Weights of a small mixture-of-experts language model, trained from scratch on English Wikipedia: 224 SwiGLU neurons an expert, a sigmoid router.
Below are experts of layer 6 (counted from 0) of a mixture-of-experts language model. Rows are named router (the router's row for the expert), gate (a neuron's input weights, with its number), up (a neuron's input weights, with its number), down (a neuron's output weights, with its number) and show model dimensions 0-159. Each number is 128 + 32 x the weight over its row's rms, rounded and kept within 0 to 255. Numbers have three digits each.
After each expert's rows: a language model's description of what the expert responds to; "gets" lists some tokens that make up at least twice as much of what it gets as of all text. This comes from a sample of Wikipedia text that the model never trained on. Tokens count by the router's weight.

# expert 16
router:098089124103126169184134106074139106180101120128102131144149134133107066106076147188099133115087121101143141098125112112132118096115095140149129125118112129103157077061090169116161137156155138077135055180140173195132114113147153104145057057141178126117118089161100139088104151179084057166126113131121151175079126141156180146120086148081091119111159121113143163102079124162089161099099102076146151121131096142117111124158088121093110082063152076089109123076177109136037132135118138
gate0:137095095118140096115119106177142095098132134059128196168136144100110134144072129166100097143110127128171090094096136139180149155153145114091154116089120057115133190128049142166177134167188148157165094098135130116097155144156210100089095134085148109141182074121088136089151176170138139136134148116104066107220054139141105110118099123131151192113190184182146150092128138167147128152113105146109170087126165108122169107132079161109130147181162132124128148100099130118122101134119096
up0:159124149138084113115141137158168092138146124177169067100149151078170127140036131152154103098099123147127198155124037165121135200113082071128153106092123101127172136112167105070136104099125101119140116125129127175122115108108157099103083107191157169114126128159115152101118193139171154122069114118085137179129162076151090144179085150144149105146102120128074112083101093106102145158127094085142141083116151138162115087119143136110172140130088099158145164032112122204147111122147159
down0:098175128149148151107083128158135120182141130119119132147155064147114132131152111110166194127109127137143117171152101170102105162131156190114159103115145166116116107140133119057088169085129104107116119196083137144184138080089133101111133178133152143160039160141133163140164118118077090127113092155158107135055128077071143167169170129133098115129108103116128139144177173077178140140102165096152092153128166142091106113103137075139048124101158193194106124151156082143181103202115118
gate1:098150137117149132125190104070156142167141126127163095194106112143145083144165140127135089101090119070083076140180108145108126120099101151085166131138105149116109155170134163128116151102142096060143150125143141126162120160101159105145109108163150085139176117089142200111073149140128179169151144140123109117168174125144136187169110136171161000076121138087123123154117138087159097093126169115141178137092056184145092147098172151147092153105152093134156140134203107120135164167102109
up1:083094101085150114137126129082152130114165115084156136141069131151202116143117191112117119169120138077112077142165166125212115140112095110112145184183140096106151085102112097160120130100134140117126144111104139119124084167098113032109183055155106133123162107173113184174115139147142142093123083099174128162104142123100164140158126111204124072137149164201121127104122127120124137100201157143138136092144189129069189151194147095119158124154165156123165135131169159165098149133120158
down1:110202116100064119103110126180138118123082153175126105160110109132170166119091122124141134129180110148118147169105138191072176149121119079123132187112129176095136109154152195136156105110215116115117158163098087087101111159166145162133117081096084124094072129135131120140146108100195111136161091161127111120121151137191181102155118145076181175159121121170171149102089097102150108200111141143088125145184103096154089160127125135141123179129147127106163115049151072148083126087173148
gate2:169145156132082131159147091156133102089161119168118178124126101179113103094095141106110195112197036135163203126138125175150095131084057108121107146092059119071145145127095075115092092162136099107113118116111150098101170142156162138115105097126126178145144116116129122139156175146144088140178120075091080141080156154171101180141113100115073178143167102155163139142131111088149129143083104151221080112071100153152123140150110132154166131096105085103159119144126078097139126161087103
up2:149105100109152179076113127095161131103100082158168092165149142169082150108099168123153140125106170177092115161112178103103134168109131151227159125141168213110125133103119123150148182171121140151140170137111115174132107139120151123153101126099094116127142146166109068167134101170105106127138142133173119121164111065151153072154149117059123140141153080158036110123158151106083102124118176141069136104135145158101117094117128060138221098139072105135179131089098161136157179098129113
down2:108106060115214124125109129124092126131170132075148131131091142122165142123130126046134141168167100132169122102101126138118110133139095131122111118082062083113097132142191079157128094120127154069100096181119139055125093085111124153163137117154137159097151076134151131116140125065107126066109115092077144123151102146133109136150117146163140125200125184065153121145056108135159064145115086129182140181119133142164130176123131144124152154128090056065083135156130129141151086173075192
gate3:127130126093087151166121135080117165172101141127184181091171115154198109161117119170094136122086072101070134150144154132147128094100181068120090166116118137159114132120163117095051129128100104108153128146139159127119135160082147067096153116096170125146102129128115176158154170066059120139098118131146153181081070144075149148075134107098085108124108177131155200075142140128158124077096203130147158156154105154142137124140160107074160154120135193138155152124107135164149170080122190
up3:136125112054160085098080143135161179141167094114155122071108118113146172180091143174133131108157107171136083057178126089153097136129172093099061113130065111151150116151161092190170089180132120120107138137141168099110171088138133183145087159066135148086089152153187141171134180137141088129157071107141137111149112161127165168069137142104088132087138133157113105097092124114146162136141065118113130167134105110148137069121114104087160149111138197062074127146114117071141116152133156
down3:124085141123129101162112160113163091106134164090203142090119151134141157189166124135137113118087083183091145158145117107100149137092144098171124118108128070151103135070195114156099154113096124189139156082061127113115093140003080128133142140167123194087158165126124151158132093094162150107139149125116126159114114036123182156113141113175167074155158130142145111146116125104120086074075175123166120118129123172113200099127121157097159111136108136162099150136113121120144110054159103
It responds to: Quantifiers and adjectives before nouns, such as several, many, various, local, annual, including adjective endings like excell-ent or vulner-able.
gets: " two", " his", " other", " their", " many", " all"

# expert 2
router:079121142124133138115091115141093091160165128119127125141152159105190140152097137141158167161123093152156137190151096097121111108089120166101130087139075132136107091148125135169178079156149148136180100125164131113169072100150146130150108086164131109133077127128110117139162135145106121150118075160165153176165168150098131131103068147078151098085147117070169115126092118175170082184101102078090161052137129112132220116084177144158192172096168117149082118092164100060059144096101133
gate0:156135181155064158120096169083102061157170161110166109091134118182083148172115128128087145150110098131112138154177157140141166112146114165136096116146107073097099089186208151125148114142108095139135140170147201125130100153113160125074134077107189156146130169150187107161073140124128166155143169090174124155177132120127157117070075138144149057112144147122150106214131143103147140122143096096078114140131138057154167140139118098109094173115139067139174141125124083111141096100130179
up0:147089140138133066121127160088119104086132096159093126133120062058139099075139177164089092096132170115102147117172122090192130176155090106129113145127160115169154217127148081092114163139071132106099155117126133131118147071131065148145186081114159194136135148134100142104118205138143129128121108076154151130103118115159145072093162057096112175167115149098100130105148128084145138125172127105142141106143116189114095112146146089070136120201158122106163110119161136146199123117111061
down0:122102099116102187123124142139074100169124092122159183124165128159133147192184158096087122157146099137080044187149183144135090081141111102091148186137125161075152057081197156144183183141147130137126107160126100129153075158119121088107105147122100132175115077148167181149164096185108103138124146152112056141135151163132095120105093108127155105105164151097107142186097138199086129141122130176094155149141143111150131137150051078097139123141109138098117117141158088143113108083096138
gate1:147140076103089091168137144146117145114152106139133158190152132100129162116131116089173150150128175139132113115144147048129170146118100183092145145137153121081176149138082123099154098144115121193140102152069196127152059136098127143137094175099108123124087135132069118180076155101090110066125148088119078110106154073177058106157118186132064117140096041139148087154086144144192100165085108092111076180116130134127133129167089187117098142100167147157108146119128139112108105143097109
up1:136146120138097114093104154102130171162165177110061139177103083121069084084133136126149044082138103115127173085112143182173108123129170130186100133114109130130133114090098156089154137141152092124064149116172118118116117048139159087144138155137157170139119154111162165118118144113121130109097106142117151129112092152086121093104174111142184094141122133154174152128161153118093192143132136132130149100065090148089047139086165109105124129193094184145081050197149095150096167160123183
down1:122091135122140113147189127160136157129109100200121136169108134094159097136112120148166202144085132075118096152136131098117152125081099085137170132114138160177136112149135196118119093102100155219160093121093135167165126103116134171149131119137105173126189101118106058137044119117110107154101163109086084138100102094164135118077166132145071075170125060119145100148143101184189109056123119115084144105113138115143114085163120150163116112110143089144142149101106169100149046154179096
gate2:114111176128121149121145067149102115145073122083151092115078118097191095126136199177147133119116146113129118112105112108128122190160173137150168122149127130084124156124122169055168164066110092076148156143116124130116112115146162076139092126079182164184120104112218139128109128116072164173157168117134138116163079136067141124197180209139101156137175114106124081135157115131110115112165111149096095116167136142150173142090110129117107186111127127170121073144141041117090170122109138
up2:131152136102074156142181075103119136161098083073147113104095165166123113147138153129161173149074101131141165080114152198147109154138161137163131125129105122113133146070176175048163090092147139127115152121105153159144067159157149164171151135126112077187157129115142126160105090106129155103120080177128176140195111127122146089128190194146114153119133085101093139099095081113087147106119078121180071121153164144199146101073139079111129139133171160104126108152069096140051127139127099
down2:125144148161116128179198179161133158155145124127093160145144099150082084115177140142144086140103110089153096148139150122165120155128114106114084118139086092099123132182072121167120098118142154118140218087176161098075155116133129147154148153131087067100129113160153098115171186117104178145094122147132128200142138127083103177111126102196085160090112180081107179093122139133113081111159123146141152125119128139103104155076065061079078112059151114151111128114095202170150169098130092
gate3:135134175095132127159120107141149118114150142136116095169129159116108217208130175149136181146144156138199146096130126156106120095046167111116143157154173086132190091118164116119093084133091116099113137141160132173069125073148170134116167104140133113167159153090070065112207170164160070085128081074173187140165150140128133090142144123130135114108124150114143134119093131205064118132123132118179190100139147189147126131076103161141119146144164125127078101096135135122090125124159146
up3:150191106113109069172138153131162119118098160104126146159187087085108142124121137130090080152056063112114102162129091145124114135129138165154178108129160080165135150125050141158123168109093090106142117097128067098151113132131102085105095102120173079179171107136150141173118082111149121168131100137153092130109139130122143197117186107132138095111134150052143127089133156107148123203197109109137150128060112174096161131185155083144170103149131067128045125145096106174102145122109092
down3:119154162145166159149069092148082113112120121110102113120120184124162098135111119100211141112176143124174062094150070160127078128170108112131178109096094145116084102127128141109087064107140098139152077173116195138073095121130141159140146134103138128108172170085113051119154140087081126124137119157102155093195102117100120076166126073121122081147099129120175163152093102137052082141165127189119091137083109098165127080162106125106102194192142144095164089108147120124160105123109132
It responds to: Pipes and semicolons separating numeric cells in sports league tables and score lists, especially between goals for and against, as in 34 | 48.
gets: " |", ";", " /", " —;", " –;", "%;"

# expert 12
router:080055146106118161122122162113108080175128170107115150169148162129129153070075139174117117177154130104146135120184130110141080099101118211157142101115064129124158090126105187157166108174145093134131098153117158107157095120112079102145137043131135105136085105171100154101127139155113127184105132191095169115190154163103119102137140141111107137104064151087187163126096154157150119101101157073098149077149133119120194085072137189146169106123146129150082164068115138140105091136089142
gate0:109129077088110116081145096098144090111060110132085129123111099082148092119147122090193127058116105125128110142153107154139126126161090173147198133113131167125126165168097140108053118154061202173059140122164093126167161113144123105151138116136129113153130136180106079150130158101119062141190140105161192146112127095106099133119154152137158104076077148144074174105093230105175083129096114150081113168141123119116112048116177108118157141136127144151117114123114108108145089094096148
up0:128204149119161163099121152092146167073168102096130165135114125145123101170102164156142077147119086152132088152121192147143111124119092118102134092087157173135219159114159183156105192113149136104092120160152117094178147128205157117133089132143159144087090129161084186135082164168102052171135085155137122140160120159132161073188157087141143151129127103171164105110094115110143105116158122135125109088184149171142170111146097140104142124154139073124191150106086129062144110095092084
down0:109175108097079127114162115154056146126144095113078150069104134141073151156053155120144090108153157110145084122141118069136130129134026128113130126165136147126209102152127137119052097106120137153123105125131159117103192151139154101055068104085154090135123150119108145088138162126125110156140126109129139112160162091122189130125196158096174139114129118121060085154183117112155083061150085093081117094115107092130088128144113142159134143144184145095146095107133090114110082148050126
gate1:143130147130091204164138104121115097130168089156174172129090074099063204128171142124102091106103109143178137106142083139068145107055136119125135117140138095107151141099121082116134206167094177134103124127159174141135048090149091124119161150090108180118158138111130109135156165142144099134154059116110103078124089149097091097074100114093187135149112128158083077121077103122104091159116153139147173103134108154090102110141216149168100152170122139138139180123080167131084161139153139
up1:146128176127153053102146144157143111137112123147110118127145129133146114164082117152164201168165086174089149114186164148161091165122130109100122187085117153191086132178134097114083043095174146175140161118102128145122150163157154156128118143131194133155062140120142196113137088100114199047121139065171083155131104093141083141169104107116066128108134093091125156130136104121190153095185135085073102150120126119153126139077085142142189121136120128120102108139118101132149096132107164
down1:148106129143158132138176099096136170129161034129143112139096084093130124169101182126158114101181142098132134115096125128046027135163101120149066114138091157146129088170151155110125135148158121160163124101135124150119147127162115114053112189113127159111130123076097103143148192112131154096107033125098122088150093148000131173067107132144160134133143111152118087079130120106138112159093109138140130138139081159135103085106188113107128146148138129119145155131185151115106124173147116
gate2:153095144069138117123157109104056165115213144080151120117077133155115158137172150148127144104087088135156128132092167119092114148116144130147068139127105163095084105081086136141179127120119151148101105112203119134142191139099162188105157091139072175136129172144085113119139147093131112190179116181188110112152175094125123087137114107122120152143128153053081176149135204095098130092143114166081060089177146175117127154153146158100150155111095122176113119120082131177143096099149099
up2:177135097123103168144105092127150154156113099213092122113146120159158119139120122104169134125085123140160196127082105177105123122145112144135122114196134164153143179125142084131082139093107134138127118077061114101104092086071119125167120147138107097174114086179180150103121111163093150075116129111041166149146157084123110120121127123138154039103140077093121146164076102167073200136166135104159134197151104149185147172149145115157110086111097159067124071165147111138093139149150154
down2:114128102111168117172129080148088140173154061131139120148085119080112100121158099149054070120148162178187100075129118137120146162141151090173162097089119144103108160123149114121123141114115130161165087106138140118112102077141103145126136154219137118180127116086046125147094145108136069069105108159158154106169088067065131175189188102054095182162161122104121118118169136112085144124134155132056187108102092133123132113133100157152154141113096157105144140150154125165133138112069146
gate3:098160136130145110117107130129200123138157084100078134123104132104159147120125150088096119108088131113106115111103198160147125105153170150154132072123153134129120135100131064135122166164135064116149140110059097180146129172181168143040097124168134109131181092197120153120111099144146114129100183136154130131146131114148112155096171132166150159161182193092115224088099120169137105182173100100228142076171179130135145105112170143118118117162090159134184158140157135133157168115119116
up3:134151106152122192111179202153168137165081090127121096065165107068168148107097191069168126164111098096089122123098118177145137125060115157153191080139160120119142189140128126136157093116093072171118158094152141138138100124153079097133169086127134159188092094127115124166112193101132099100120128153088137095139132143119122203122129094166142095092131138087101184085111146060098121123107126191174162078141146107101114114131091169146109174119106156087114148114161142130084120104181119
down3:110151102113173115104113163188115057149107113100117101133132150095095126053139113193175169144127164157076111111147182151110129196104091149085144144120098165123111179171129146134177167113141140153096128182069107104156111110097137085091133129085148120125095072161110126181164129146068129128145088148138098084078084207115140099110115175097119109165143158117176065127104173075137126100078065052105112110142141105091133146110111123153120082173177132140111110144133184132076138135112132
It responds to: Articles a, an, the and determiners this, another, every, usually after prepositions or verbs, as in "suffered a" or "in the".
gets: " a", " the", " an", " his", " A", " this"

# expert 20
router:145085172161128134174088118120157111169086157109143192090151196132180104155075195122118187117105128109109075159136148129105083125141124144159093150156125127119084057151020130117168088140106114099155121142157129156113089139125101167154072074120128107143119077057132121146141101135116092168108127114129136166168188119085134096094168097142132086101138160130172137141144182139132126064150137090068134055164109141138199110115123136109121118079090104120115140138172120095084126108093076
gate0:179137138116155128084134132119075118148131167080135144151141051155117122132145106150178155147104060097104114187101147123179143082116082124129036120110080145123100082135120167100130118179138175146126120105165115148095162159160096096117064069097100141070116178072106186174098104135093128171073121164196175146136116132089170149106140122161074129119103137092114138141123147069156142137133170132185119110146069171133097114092119191141130117099131163163145131134137096070177153143094163
up0:057181091113147160110085160096133151156131109072171127172119087194141077124141097131185132186085091124136138175109110126137097145141092138148068145124100139134114102119056197118112158134127115131097103112095086192068180136098103091124148126116124139143154175104166145144072118143082123124099136120117148092150156085071130115159177162117121114179090105132181087136120118074187165046116163143098138121103128131166160144100093156126167123108157148117153201088121085084179141165161124
down0:152105108100103114071101160145201176017121128182116131102156162086083102151104161107072085109144132106100109106137171169132087162146101159126131163098147057108165120141108150113176143080142118105126138119155134151155093208109129207113126123138111110134187161094129118146134131127115109195150160140107125145128138125136130141134141097128122147156087182068177171120115088146150099159114146175133117153057084078178102172167137142149133105128062095109143119206120099099082115144170118
gate1:098117137116112199180100105147111147129172199095128184111120114132110124159138063128131161095161157121085102156208110173126119107120064114098129164130167151137137194130135150108126138160117210118145165136136130163170145143054160143119167105136122157104081167139114095116165144104214089115155087133113104120062108155162122094107099106101141126048142163130178119108135180140146141152135105104186084172167091125133133106123181104142142102128104092156092044126192153117169099145121119
up1:053133075124115128150143189094114125095103116156163126189130104172162076070104153079084019112144131076165153113133132131166150150117185133155156165103088099127077072124127138123142101162158112174152123107134152091117140135121131114212096110150118050142135136141152147117149123120099143145112092084154147150157163070099158077178103148136115152126112095141085148090112163094201135136132134057145176086149101112144111072146169104125154195096105096115155164130111131122103098153103090
down1:107160110185136083166098147140120122067137099146102074160158149097176200137097114119116147133128141103154150112090159116219166074136131133099077121124107121121112163143123136119204160125123075161105128094090117130120092150111086160085105115158191099072158084167110138158182100174112126145097171120129148102103137100142167141106167156136053131154103090105124099089191166141113138052095157123061160125153117085163101151115126125122074028087105163107149145133102136136133133141175102
gate2:143129142082101128115170140122111117161125082118193121165128084138088122169127149132160151089133140144143106116129084150145173031183156129198156109110171146146103082184074175110122141150132108112154136201188116108135111105111176159101107127098103169102145173147124126115065139054139124091184123096098180120179111147110080105162151142111106086077116123114113093169130106107100137174148081132077140083146182109145181123196153108125081124098124132138052085136134186151131164100102120
up2:088086140124058100112187136113069115123123140102150123084101177135081058131130140156092128113079170124131075111132114140119134163127085117184132094154083142178106057119125101032152110155167144113126134084146101173101076153147070175075144136116136123107121154110142147217117123198126136154072134127106144108122162106128170136175142093088109168111125130211127132163118137133142149125143143146169185125151073119102135160146125143115157096074084170110124151150190166160086161098095131
down2:128101144190094131151091160200114105108145107111078092128127129116175113142176112136184151101121151166136164140160178135194078138147175184127158187104097116144096109091144106092110131125157129133128117136070137103117117147131109189121139139110133097090097152139080180131177168190071159145214135081111131120084153086177084062109102092108120142157187134148135107097113117122104106155105142127112195124131097141176178097171056148088184107122134145159076109136143126162182152160096135
gate3:099085125107137132182080134117181143151132160060166120170154146080110135134137195068175180081126121122144081159145136157059118108202115159164093133124168105080065140132047096135170107131136107070159150133113140164075104099165154049084155118168119096137130113071174078105091098161105123135143082101153110172177131071151184145142168154135108084098168135108152109152118143156142083132129124144126144112137090175081057114165148120131106117121121132143140138085116143105108112158160147
up3:090135081181100180154138186121103090094128104076131099154146162059159115110137197115150151094156178192145082144130186151093133126109109149141119144133109089078111180158151149149190142198136124158088117118115171131074077137094158124117132096125113129113077146106127077123146119154093133122128093111123133088101158093060178170132163160128035136106150087061117117138124141084125091145130129148106148141172126160129095079102165145069193143091173159148166128119148125184158112161143162
down3:080128117089131198178091157161158210120142134117166099089166104092109134132148089101136125118131148099139139113172188118164126117174157098166139146154118184110150114068137073121071139153130172089168169152161121114136128136160106128148167119169154086135149145144175112128116188133120255119139154097132121121175126071121104130114143071070173095096090091182090102127095104119161124126085105126113082133133137122104144111131117117152085154160157118113160166130099115159132106087060037
It responds to: Pipe separators and cell contents in election result tables, such as party names (Conservative, Democratic, Labour) and the Votes, %, ±% headers.
gets: " |", " ", "|", " the", " Party", " •"

# expert 13
router:127053107081116178091092143131087109112115126118125142139162152097135142131108141151072129135178083118135142163145135133141098129134086143136170120075072140131100116149093146099139158188142123119138136152182131168225074141143077090129067084148136167135144115107109165150056104131150165174166126125139175150099152113154219152117127097052101097103128096084149137133163133191141083137106150083066133094136150171084102113148138154107142096058156110137118118094136131116055094098062126
gate0:135200093157147109077133182164125132107145051159163177126117150129096200191104119123138091159151128103129108109090120120139087143096073122154140089187094091104169072140089119155145170144098146138151123107116119091108132126140154138132152080107105135129156159119183141134154052176160118105070101133104145116084124124094136111151106163137189150092095200160147114155125109069146091089142074198123141147101116085127133132196130147121119104062116140140083189179165161081153183142146134
up0:119019112142124059099135114140144135239097147148145189183111184111203109079162083153071122156135137124081178134137135125162098094115119067115120141095121109176157108104195092128105180118102165134103130111150138162188136107121116188108120139155146169111162104156106121135135136136072129081132108092083145150132134139113110185159161145145147120101139078126112118119113100128091152115105158135097115101068092171127142140116070111175115149201154199120145128095175111139097134113136131
down0:157155102186147135199130080142119082192100129161079163113150151163178135149079118156130120136161092063113103090122115133105111120101109117151156118069138150099198038158126131154116144118078077147120109121194125099121150094155156095171139097078093116147154112159139128106081072099124095115110103114141131137181200192100173109118125191118157138065063151147106136162098083060096095145171132136125155105144101132108118110133133108076159146137172154149086105127124130106087101190128142
gate1:137135123136149152097147127058139168083103165123104158132183080114156095117149212122168156148129155137087152120077152105067094180119104141109039123144140146167096117125154138111061147128140130114099137131118130151127134051121152063192125169135153114186175129111087095174141160114180106091169069113127150140168122121120166181124145099129118112091136137182085149141087080101089139174091148086125117092137108144076104096165141093120124069145168104196154093138160128132108119104204158
up1:157108115129148079161116166137063157146116173140127111124147104110139106161087065165122116116172080120096099064141137128138140169140067192112107112095151110155146060128157097138145121181154105142114081096107149118121140082142154134156177187119146098165082164111181170157126107097120113093096146172127120112114148148169156152133144122166168184178139096076148095153133101201155070107132088164102080185122073131168122075083163161144142131154190173169077133169124089112181175119111129
down1:129106144152157121123187169123151122107118134091140166152118144123122099103079104076093133124170130108127153074100145094128118134091170131143071131128130101120070148154129139088110105088063234100114160193136155101097057124092154118170055102154157151163125130192184123148129164081150143131157144173142122113184119146187140158107192117198082141146112098129142183105102094111130144122140093126172092100103155139074209094122110111102142079109066143152147114094148138165124138088168131
gate2:154120187080058098173100177114117118182120108124181095113193164069111170113093163131134150119116074167167177103113120137143133103082141101101113089078086144142102109163173087104112129120155149158115111073164122177114124146116113114194143119071108179109130115084157184178161121128144184089130172123139145172102137109183098095131069150114161075102137095201107126126168102107122106095133153202096191090162165146164126102116142125128101132172064083112104158131157145130137116121119130
up2:102172183078154100088110157084156143137080112103148162158129109106152130168107113098113142089188140140156106126095137113101171099050150174143110143157125107100126156136092122059139083089141143119172034042102149098107188134153082110192146075093191145078116188131115131163136124108170171160075148148119094142099168137213108135140139132169176106161090145090110102098126151143133179131074111122094107095116106142131126105124128120067174127111111116111113109118128090137113133144112190
down2:126117125135175115145128112107122138107171157126095120096149179084140110108148086142137109085102085158097161083091133103145105205100069071154157117135129148105100122059166097186142117124122144118147182130115165171153129124109090179150148105162180159066098079089134136063114156192126107146181153115151112134126153131177142112117127161147119117123179143114118114147140202069117162152089211183113113133140135132116089071136102153135215156149085109128091080168085119110163171098150068
gate3:141147080147162134131084144106045158167172159079117103124184142152110112157128167101133125077119189111122148142127147125212142111126154139107134123161101075095134121096161181113179117159124133100125116132134117085195142110089136120046162101185163122096079159160176156122154152137096120119145120171127093118098185156194154077146182086115183118087086113070082156157110121178177093144129104194128141101114147113114105165143152073062094130118068166116112143152135126105111095125138108
up3:122111087158174108175073152183158141128100114096146074075112095133154117131127145133074130109085175122093018126119139105164111185115147165111161090110123074090127172158090143128105107204157189112118093134093135139165135145126113109137153131158116122124170150140180100110080105165036151092104162110115103099164163129134089144112105053116124174067119099111095139167164181118141089137126139101075129161149133177155161129135110116138111116122142115136101071178129086109179085165185132
down3:159131113090126141107174158148135147043137152148109139128131186091138108121157127127176176147096063081153137125118096139062132081154110126136110110120123189085118071112153075199135136072155133144135118118112147210057152143102086113114087120099138158133123109138145131161129153136195108147124133112123126073161142089118170156104181114149114102116126155173145106133065152116122243162168065139155102107136154092139080122154200142061119076144106136094104133093142106129140131094084144
It responds to: Commas and conjunctions linking clauses in narrative prose, such as and, but, while, although, however, where.
gets: ",", " and", " but", "),", " while", " where"

# expert 5
router:115107184134123113144081096127153147131121172079085191101137128103091131113115168159082171138172024143142063136089051084092129167086117105179137086068078105119091096115116115154125176153115157096149110127172191140134080097095097110161114085130139132139058098100108132138137134108109111134128112116123136151124184111127132162089053089142109075149103118085150102112139134140138110123052139131120164122158164139120166061128160132116158136067134048113101183108153084137116118135093127
gate0:124143094113061117138159064132142137112152142093112140173117118135075053131079145134147123113165096142143097180134159150165082126130118182145126167109178103120132136169110090083086158191156190102177151170114152162154173133122170128163137103139097137159099175152098136077109158177131106158109088148089110091109142115111134123162088127144046075111145144082197155124076140070183150112103159094083057099076119163126165116130146144123106134144139083175119152122126118168104210139129161
up0:108139099066067189139148120084109095127129112122057144150131037139104139122137160129182068182149118147153139136146149180135104143166143110104094134089156166085145128126080112094131124139111108158150119122127150119114151130107128153180102098092077114045175125143128150081111108150100136109148118160079179128100123074065138123163133184086089166117074147068114118124083116117217168124158129066067059145075122151104173119135135085146093110119099080119135125152114090149106118116167108
down0:160109158066098149139092137173109143141072161165212124160119111141085111159155136095158155127103088160117135081138113149106176149133141094095117152193097139080159163159085097097144154114126125126072096086060111091147072115148130103126112161159103102127044198113131108116084132141142148133097097110088119154097171152087076110141105130192152124115171149140130109135133125135156118158130148121153103120094079110142209126113152128093160112118052121161115141128145172188086167134228087
gate1:178065202101074154114111068044106129114128136096142128083144151199099180105111168155098122129130095115103095170147114105150107142145178069108142130140117193132137093148113094153153155126171148064174120157143165134112069121085051157114141103089104127117089091134159122129155175091192138159101138109119099148158151137117162127112111167115099183146128161127147130145077178169106182143149089154148133172094110213157169126179114119141142145117146131086071126134172097138162120113085134
up1:105070137159150142163108129069129156154130226135151154106112159129127084194142164055063135095090140127101100145105131159151129141151144100084137136101128153105160120120124121171149165167189126007184118158137117125166105117126106107095097121078161127140127152135142137088110157097169180062141158096185112118132133086126141137156145162131078124098105164139154084140054095110082203109093167136175092171125134126108137107183104147139156150181145145146130117113160127137178125078121130
down1:072164160150116087165174129133123091084123090197149206104102136181120130126126211131103152122082113133107117155114129074146115144155103149121117183105169073107126206071091098064207118117108090155108116143109106117118127194144143076144133196147132134122130118076147095088135104138200127119106086130171105162118124125045082079164141112137124088124162117103147108146109092103125116146110184102114170096158159143150125196099093109138158109119089100084108145108132140100125104155107080
gate2:137122111129147127086161156132189126097094093176152181179148139115153134187182171112120137175198201152121115122076178108096118130141153061148069109114133153142116093125096142098088110130108130139108129114145148119104169067086138137112131112129144051147117153155196162119116148070132106127147081133176157109067093103178124145125141140061123062105130098076163197140096139128164113119114089129090109162101082116134194082124116062111129139183084098104132182120143123095108116088157139
up2:071093122187146114143117140101120087135141123118120195116141113144186104145119152146133114155134150181167156158198056078143179149127090121100093135103155160124122175128128109111081134174154080158164115108154138091181123088139098151129129138119121105110113128115116142148168181131077075156157128151097081110112146124083129195201099155176038092147173139120110119224088194158176105147111111102141102140186122126111112151145121115174153120150151137158160121145111076078145107054110120
down2:149087159103116195211121151213127120172202114129100062160127148095092083170079159133154142143163172110090128091119159112061123128165109141137131120098102157159156110117149157118153048121088162106092108110142135127096118157131131131118132098129126184110114116112198103146158048100194198085135136144073112165149120163098101114098118130111153165128149106086181175091198114073125150148166124188113155093112122118169134086155158118128100130103131094108136120112156137139079140142105120
gate3:136138146116134053081134155139115144110119180131183109138080125151098133119085132116138108131123172152158214073106128127085161106131147146129186082094106148107070167118131136151093223147148154169139116088151192119169160162136170196162104127075172089131077093101103143179167107210126127136118087092128133115121148105105112159123155139148120134144130088125092102094140103103101118150127116140084159086110107156114155128123148186106164150085123117071219085146188130088153116094140176
up3:076150102106092123102078125110171156095099185095093100151151105157110146164085171142143148122107121143165136121080108117150125171079114161093150138100119110135059131106111143173133150158158199105128065100158160092092107156172169184170137144129162095137103111154095135181127132146102124117116141086137177077095197126128132108170098129128149108145169055135162119130116106078147042077162146105168150080124158122132156095147148128111213114115146111136147110125193127148064083129045103
down3:163131114145122101098128146163132155092135129106142127139088174154134101081181173154104140161126157210108112149116088148122109165182132097139137145113136162115123115145141046100068168100121107083082113117139113141090148157116104161169098124196119148086127112183157083133161124000140167058131135082185155137113091174055092161131100151119096149087149093122141145154134132099187137126144187149138155144161094122149148204170121120172133146148075164110161124123130115137140131171113138
It responds to: Colons after infobox field labels (Trade names:, Species:, Founded:), plus linking words such as as, called, renamed and including.
gets: ":", "=", " as", " at", ",", "=="